{"d_model": 96, "experts_per_token": 4, "lr": 0.00673, "beta1": 0.95, "beta2": 0.99, "steps": 8217}
Below are experts of layer 6 (counted from 0) of a mixture-of-experts language model. Rows are named router (the router's row for the expert), down (a neuron's output weights, with its number) and show model dimensions 0-95. Each number is 128 + 32 x the weight over its row's rms, rounded and kept within 0 to 255. Numbers have three digits each.
After each expert's rows: a language model's description of what the expert responds to. This comes from a sample of Wikipedia text that the model never trained on.

# expert 60
router:135068140136168138114124130130101181083189150090190143140201109118151111089172115119134125127109140108126061081158109140079140144150137183118178189105121113123103100090136108123163157110094106140116127126156063149122039109140211165133129126091138181164142092128111126116144138097193090123
down0:095153172125118122122128166142154068133089092135099102042164095130120178103091166197108070089095126098161075081085120129162138125140104143134134115161096151067117137138140101144138130126055137147138080159129169123123143146140126149160086122175097108136116081150087058068138139174093149177
down1:114121150157148099144097071086134132113170125041110095112125102117116128148126143155117105119125071093140085125128113123144090168120160135098147164148107098082176068151081101195095132092076161194097091112140118092224099163110094183140148145159110142120133171126095140066158170106143144127
down2:103095128100167063121124138138180125084056124102108174117178080120210103148097182135187160055087166171106110115094137171151131086136194137138123118070146147161100179147145114118128106114142095146101145116084149044155133128090105117145116120119158112135120155128142176114143169120112102096
down3:137129144163120106084138107160100134152169154172146151145115130119142120115162163151153138053122123072172168124121060200078075113122174132089139139145093142120136149197151066096050096089095135134133068125207137110121092112129111116150104108149086129119091124045123138135134095142149164138
down4:084069120155124169125169117151137133152158089123154147112178148091074131119150134158115093146072068154126180171140145121135172141148095111151142135157106132166178111128146128104153129153130159097168129190154149099121172133201096095121118202118204148202114140177087115104074116116111183159
down5:091107141095102155113148121131148084118152104142149136112075108096172124108177144095172144129092110161134159143109178117145139180057127146064151123095132143166102176146122099147121164187150184080121098116149105124192180140143098180108175156123046107215160077120119131150092153101113135124
down6:209138114104068135079130080099073129107168116116162043155165127089087105126143130189112123127119109182084111138162148156160107103134133146160133135150102140099115120118142082143128197091155125150119084183156111149112073196131140152120137174171162121119121138182161130165152188104107175107
down7:131132190118160188111139177136179101107151103141089166144108143099146142069165098104124122089095114079112158132119144169166120186123109136145132166068131114174143147171138138147210133119121098114205178116100109167139103050130144119142154122163065144110070110096102150149168122177113109168
down8:111164117163131152184064143056166066150100146145167133150132142066138123149175097130122093097103067107120138119141164122144151149097124095084160070122118132072117124127132154161160086118108110141043073154143132095101084153112088145126175137146157122130134071123165150103066076096113159173
down9:070124126111116109156124105088141131115140116163132139127057100099152085184099077116172141119085190107140091155153128153123135134196159137104091149137102104093127142111213091120179176099115049126107159065119087134118144165124116117132102079097128145057119089139172133139102089127076117083
What it handles: Space between words. Standalone space tokens between two words or after punctuation, e.g. art collector, copper ore, hermit crab, Dave Desmond - trombone.

# expert 51
router:086088146131121080093115174098121166105062085157143098103185107114145122134126141153109130154156164180110126119157130158105155123145163151122171161082174142130091119115162176172126213083162172135065138176126118170194109114133141110135087104143152106181159088145128130112151070117095089062
down0:115159131204153168122139135160120074079083128109101127109100122126145122140108094103165115103109107109158190151111152156095103121078096099138109110097144111123169105128135142144103129139133171061038085090155168049149179140069095095132135160116058117161111130193120136085099117178141147151
down1:146140155138158164153179151093076154087155110155141123060098160120162158170138107134097141128181136124195130071123104081144170177095133145116127085122044109074089089169209134144075160110099100107183105142143153125111105104055190140124118125106121094142112117137163141125157126136144156135
down2:135109073185032158117150111159105174121176159105155098132117138093129102120143120152076092106121091069108159096043129161102138132072116157134164153094124097059090111151132185077088129154146146141189181129097130118134150105121127109102100124117089135076162101154135152135073084138114116121
down3:185138071117066112117163103147110095129139105136158098122137159146104115119161127129098180092128122134132050133204089164153084089072160197155180130186188095069146116121134139117123117095091107143153161111169083150116128080145110148116082174158142097153121108188121122177139154161155114124
down4:082147120092083091152127106149181153095095069141121109086129123160126129117129168128156149106132067169152120122141066132179133134117143154120113130181105121141235153164164144121134179064095151172083058120140083097168169170083110147137138113111109116133094089079140141107152151136112181088
down5:205094108103128199167059110071138114103124103096144102126081163138106111078138082148091098169144174163082114141157096165133141089104148120132154161147076112136151101165095143120149179167169105149115166115144093129111127083148134113158079098123180088083128126134113178200094137150103104178
down6:109129106098159121113165098152163094079096141095068186161112088149116138117082169166123107187125122155136164170120104192121094110193080179147112105104139129175169163109148100104173123090139182123101105065135159093127192125161129075121114084110106114047115132152124146154086148150114160131
down7:177127115126118148110179118129140042185081144173135149113098097182127169091078127177167108109099110085171136088154148147128152215142156136140109097142153121134153162102143129075158178141172090167096147107130120113141113123075099128063133106126096109147065095126155083127111171187143094136
down8:143146110054067143113114173143135130167130115105183111096114133095115110112083103181093169111113144121117117108205122122112159102052167169182169152061070142115094110153093123157138113082182146150114069089104114098128172124155153144153143128104142107110152096172177060159124119102130155145
down9:087130124163178081141104087162120119130075102098131134097153138156126110155101094121120123163200138092176151120101123119108065149138087141159122094136111109128116130126168112096103123151061055089053164050132102108189133152125155150134153104193072076142098163105141121145134124147088173086
What it handles: Non-Latin byte pieces. Raw byte pieces of CJK, Cyrillic, Greek and accented characters in foreign-language text, plus spaces and articles before such words.

# expert 58
router:074144111145072110070167164205184108123176133133089172191147096125116134108094134111114087128157153134115112156123168170103183112097074064142142093104085133106113138123158179082128098160174142091055132149100076130166137120117121116102163117102081135142131076133139117137145098190103150098
down0:128141151104155160141230141092110099106129107146136116105139138155189117122169131088226158105172099126085083108123184104170120144112175104115154106168101135073127135142090198121136088147101136127169117092110089136154097145140134145135143139176094084160136173104161172111093073085100139088
down1:128200126150189127107088140103135122123133086159126107117059144141132172133165074150138150143132108163125133157129157123157033076134130171134065157066075129170168136176123136106087153109168174134098123116128138129145132152104147099147088141168153095091167135078110100064078079092117156155
down2:093099107180048164104144175093104175143114105093129127067135132139123152130098095100099081075106083120108149114147160102153221155123149118127168118138077128171106107160124127146095172053139133146189172101165155140173142142090169179143073150111170139091144117121138132124105094135134139079
down3:084115058127141175091129136051108109180131174110131110131105083181157138128114126136128166174173175089109099198141096105112097122155108154146131113142168123107130049082130121148153104120165156140187170148152159082091128128061080156110153120119135073142122176072147141122127147158162163098
down4:159136100127101120146223141107089129171102120170115137146173160169093120149136174163162113201104095145121148176126080130146132147096094134128126114164183079120148173148105202111148115087156097071132131183109107174135096136118140110111117110156043133126162140168083157074112153152108164101
down5:123104136089128132144068105101095144117148081144171115106085171102149146117152170087142103091107098098143163116094109169163098122158131108090121115093116180119186084127132077094171067102059092107078143181147169092128154150104129124143110097156135160059139218090110109136123116075083136125
down6:129124086133115053161113100124151159198100096168105144153116164123143138124133100174073096153073116099203117108128155148123168095175150123172134125122120166159145155098158161169139090125104106127129162164161058085109147067191104069130132151153091170109112125079128117156065079119163123128
down7:151126174084146141111157166078089169098182104151129069097085123128130138145128120167126139105131156047132095069105170136113121134208165165153138051134164177124124132117127126121154115099114104161123120134142056137050098131148120144123142052089136175114133120050134109131148159131107096148
down8:105157106173117122136139116194107128146162105090075118167080170144109120061133104143168133119121109118091040163088113145160106173172184132106132146131102120147053169139145163114103146148199068122135174163129160156150178109162168150137092141097120102191130140124192138123153167112126102109
down9:135131108152102109097226139181145107151175104185164166132131116118107139138146142125093137147149167158123142156110118135064106132067063114118079111149146112085059099114171185113119135172155133097111140108137073114077080090162162190142135168125113083187144121171135114083125156152127143171
What it handles: Taxonomy and credit links. Colons after Genus, Species or Binomial name fields, and by after created works, such as a song written and performed by.

# expert 2
router:150102135159126130073106194107113133122125162105109157146154147137140097095097148147140091115147132195139172130162144174120137080172143194123151072137112185184091114136192144082118118113143139107116166176162116172191167070082125106113170138082157150173120094119142179129172068166144159133
down0:125118196185133177147160119135112113179130125109091080132079123145159096198147119093201127138146157140163146096158099088135058148120117167089119116151112126123133146124133067106196114130131101149140090136130131063126191122089102215115114135155092115116112198148159123083178106100144118137
down1:141137012128127107126101055098160177154158104115159100077129141180136082147129132153106104118108100126110130132099119151136137189083199143111178170159120076148168123097086147150060113184133112139131116122118139147150137126147104171146112115148101141090159205072107152084116117159140146164
down2:120098106132096139125152089103064122120151122128128127154115120057076167134094145101091147161145118131106150140184088063110089143099132192083163136087165155084112114130066107135188160138097107079117129140114150178094131081139204151147109121147109087123089099161076093164149051117152098130
down3:117142132172219148129105062104137137168127077114123162157167141125131163155171119124130146101174133115144114101161090140071137103180142105156146121147158158110120127166229129076153147161108132133084087094135112105119127103154134113096116062111137136170128161153044157175140118182173118179
down4:134081108177180072115116096159126142118142081109128154117178119174083117090117192170126068165101121082174128160128144136089091102116190205146098112151104161188174151112114132139109110130199103111119140090104133112139085129131156100178144140119104134113126113203091074138084138112104154164
down5:105153120116164156013144091110125130149131118119176117107133149087114094089052115114148190120104147119156148114127140112151137089104086115160152082093135109149164115119093117113076074117113149083130079072136082082100126208176170156081151099123073112098090170149147143126132106141148153108
down6:144133135095105094113110180154111071124076108223114076110152060167131151111148161168179119083137085111159129169094115097158156073139152096100106122102123127206128156103143147130099104184129189083163134146091102158182136118136084162118129146122098144121090152089098124108097165113077127105
down7:118128111130120081174152142205140176141132117074108124087123108132161123085184127149107093181083087113125169140127084095068153137140186125166089163144130103101097068121092098135099200101130141167191170154092127088069090171118118119106078115140134158119132176099128119075152156134140093142
down8:141055135119163137136178101054149128158091165077142174071120134110121107131172046109168108129136113132129121118122169126137157085078125166150137123079140183076117145144162150106166135102104118110177095134135132152196129152097120111154141045171130161089192139100141174156121097164091123127
down9:110122184096153124131125139122114089142115115181110123146137173147138196122127126119105142157172201080117139153066132168120198137193150124132099117133128117117139161093116160163104133175124093145101060149228161185096135108125116101164093085166140130150181135102064092097092146123104164130
What it handles: Place-name and Go openings. Opening capitalised pieces of multiword names, e.g. Los (Angeles), San, Hong (Kong), Go-Ahead, Win, plus line breaks inside bulleted lists.

# expert 14
router:104090151151103121065113190187131149118148118116093154191117117097172081110109119122127130141155174136120124136145116165067143116137073125162157082095095154092062121084204135104132148099143137111075183154111084151157161088076092104137172137095136124155166063137112149128155118135070172104
down0:122093134126072186150167081093170181187113130134153154131159183038159129120129125120149170175110155154058132125166133075137080070130145094096057126122132101106165152121168106130112145144093128138081142109097180138145132112145144164138155153104119116156109104105163186122082194121099152133
down1:160131109135139129182114064167095087169079177111130142151123100169150120148092071122160146127145133091123161129208088119145152105128191175082180158118154182144117123196209113186120148105127128171149070126125146155136166110107080098138175180145159123172141106127110128110153111151102111121
down2:092122076143092102171156128144171059133135138188098114132108114118094059138150138145123090117099074123109137147103190123072178112164150148112149159158140096129186159135148158112147114227120108092125102133111102097098080126061156149155135111159137153164160086166107150157190161086135139161
down3:075173198143104147134141121178147136153044131137109086081105103153129136091148122065077089108092112173128146148181121095109178146112159131200141170126126155124183157129112063108096116142116201094133117107093114118145114164117100141197137137092126081122178115127156099080123128163152142102
down4:110160130170111123136112145218110091149100125086111119095105115128108112108089015124128187118112145149108144143172068162132090129112131127093067104150114164129161093115150156112170165108135076084127120152152158112063150089122100108143090174150088071126166145151146204106128118162136163142
down5:118105174107133129137115140158111114094116079161148101170172099107108132114155195185121161098118101206125222141174087137055140084124118086161170095216164092120085111148152151114145146114129108123111141139102166085146118135068086126099143142146140159118166124186124126137133108175158092127
down6:153136116082150127159128077135196134098183086188091126102196149141080065092070133143126103161141137139159183131093094120162129140055079143135144078215144073142117122162088103130143114148150128147135108105111113168098129054128114143124145136099134137172155123153137157138155104128195114152
down7:150149110164226111121171059112152086119115144108118083149107112090121100152164123126133127135142162099105136162086096130137163127119133133154090138159100144148183118028154064085131117141165114144175150145132113128149132060124179151131128166101160100143209095146136071147109111140130125200
down8:177076142151113146167130115193119132094137148172131120176096105221136188105094089148139112122107131110109109110082121134138160101140156171154130147131073070190141107126136169144148212120181131146118119169166087177104117109142112110137166093167209119110184150128156184136123125156134145125
down9:080099108147186105140055144151149101136148142163142153139114133103148122139087081110076120159151146112104160146114092121164096166238119151185148146106084145126100172137132158077061125162113226085095158120110095096115123157141126159168108163139137124137130134129087091078136126137122182108
What it handles: Table digits and spaces. Spaces and digits inside tables and lists such as 0.00 and 2005, lone capitals starting list entries, and raw UTF-8 byte pieces.

# expert 53
router:140152154116118165127173058133081148109160174083157048140190089159151099094137125131169132149108213140097121095173059155133201104141128150115174171155132148142140139111078134105190137103078060144129127100109108159131071147170143152137128096125116157180134141106146132157134148104135122106
down0:153167053137084074177091090135092132156151089090143102153132110155127137121138097141067083177078129140108172145126102179053135095096131111127145169122112071126085169109152165133114138141090100103101163122100152141087152111194088104148120098100143161141075059182152120105094087148119144146
down1:152137163115135086111200051135062118101083107084133119167134115143131073153124215129124165089094118115187112091114142129076119119085139155124118201110135169114122136166154095147136123103123125078125073159100085108155188106114123111184123156156115145176131182089101172106140126108161155142
down2:087107129102126109130135102123117083207068100171128079098092152125124168117154105152130109150100109170073148137084176102154105114095094120084145123106102114182110154131141124136113131133127135130159093149111191117100150081050107074112166151164126146156083116107052187129042164168114144142
down3:164084122126194126218072138114127111081125131118169170138118167129151124136096148154106137161109150133131095134128114113141109189126148176121163106168162126101144157165094125107122157090101103179123132182141208157120118162225098098184169116131146108133112149106154119087101166076161088172
down4:069096165144154089116117059112136122117097061154131164074089149135118094112145132191054096139117131127131104182133174082124166137122097102165099104090174090104168170164106189126148147174128108124092136147086136132079085123115103060124111134098136147113166110136104166129094079148107194153
down5:075120133118168133121136114184164111152166111164079120177200121142142109111184150143099116093085143140082106180065138114143170138158101202064134169178102082124116132108113109147134148131131167087063076082157152108144109150134148103083118136080113186155082131121111149166076125097119108127
down6:075140180113105165101151160126114146080142100107124120189093183105179112089174178137175182144134129140096117120158081100102135076094089197040126094118129105129126061146152112182151138145147101129073111165129114128154129138146106164123167099111159157171169102100195088128136141104114144141
down7:093086125139147118125147152106178114104102188128149175140132104126183081143102167092141121150088160104054081108115095162157127130165102121071141132101150098130115123119125110153123084085105175073074140178091134123142097167157078107196116065160141110084120127139174105057141169148088134080
down8:191119103090127124147127069161095103107132141092094102162121133150114132054127145142144128134106101137138103141120087125232115169117134177102105156141083115104100191181101108188140171117179095151101082121142144170152156067151115121124125072104138059161154104097132166141167097156099124082
down9:118190147081076109151109088163101119201158100116098129096143112125122134098116119196086119155135153180126079091191139179128149146126150131150148145101125210110087107150105107196116111127124119117089056144110127120135087096140057141155118137160103136141092108153190178104110078131086130088
What it handles: Space before numbers. Standalone space tokens, usually coming right before a number or year, as in at the 1992 Summer, in 2006, in July 1311.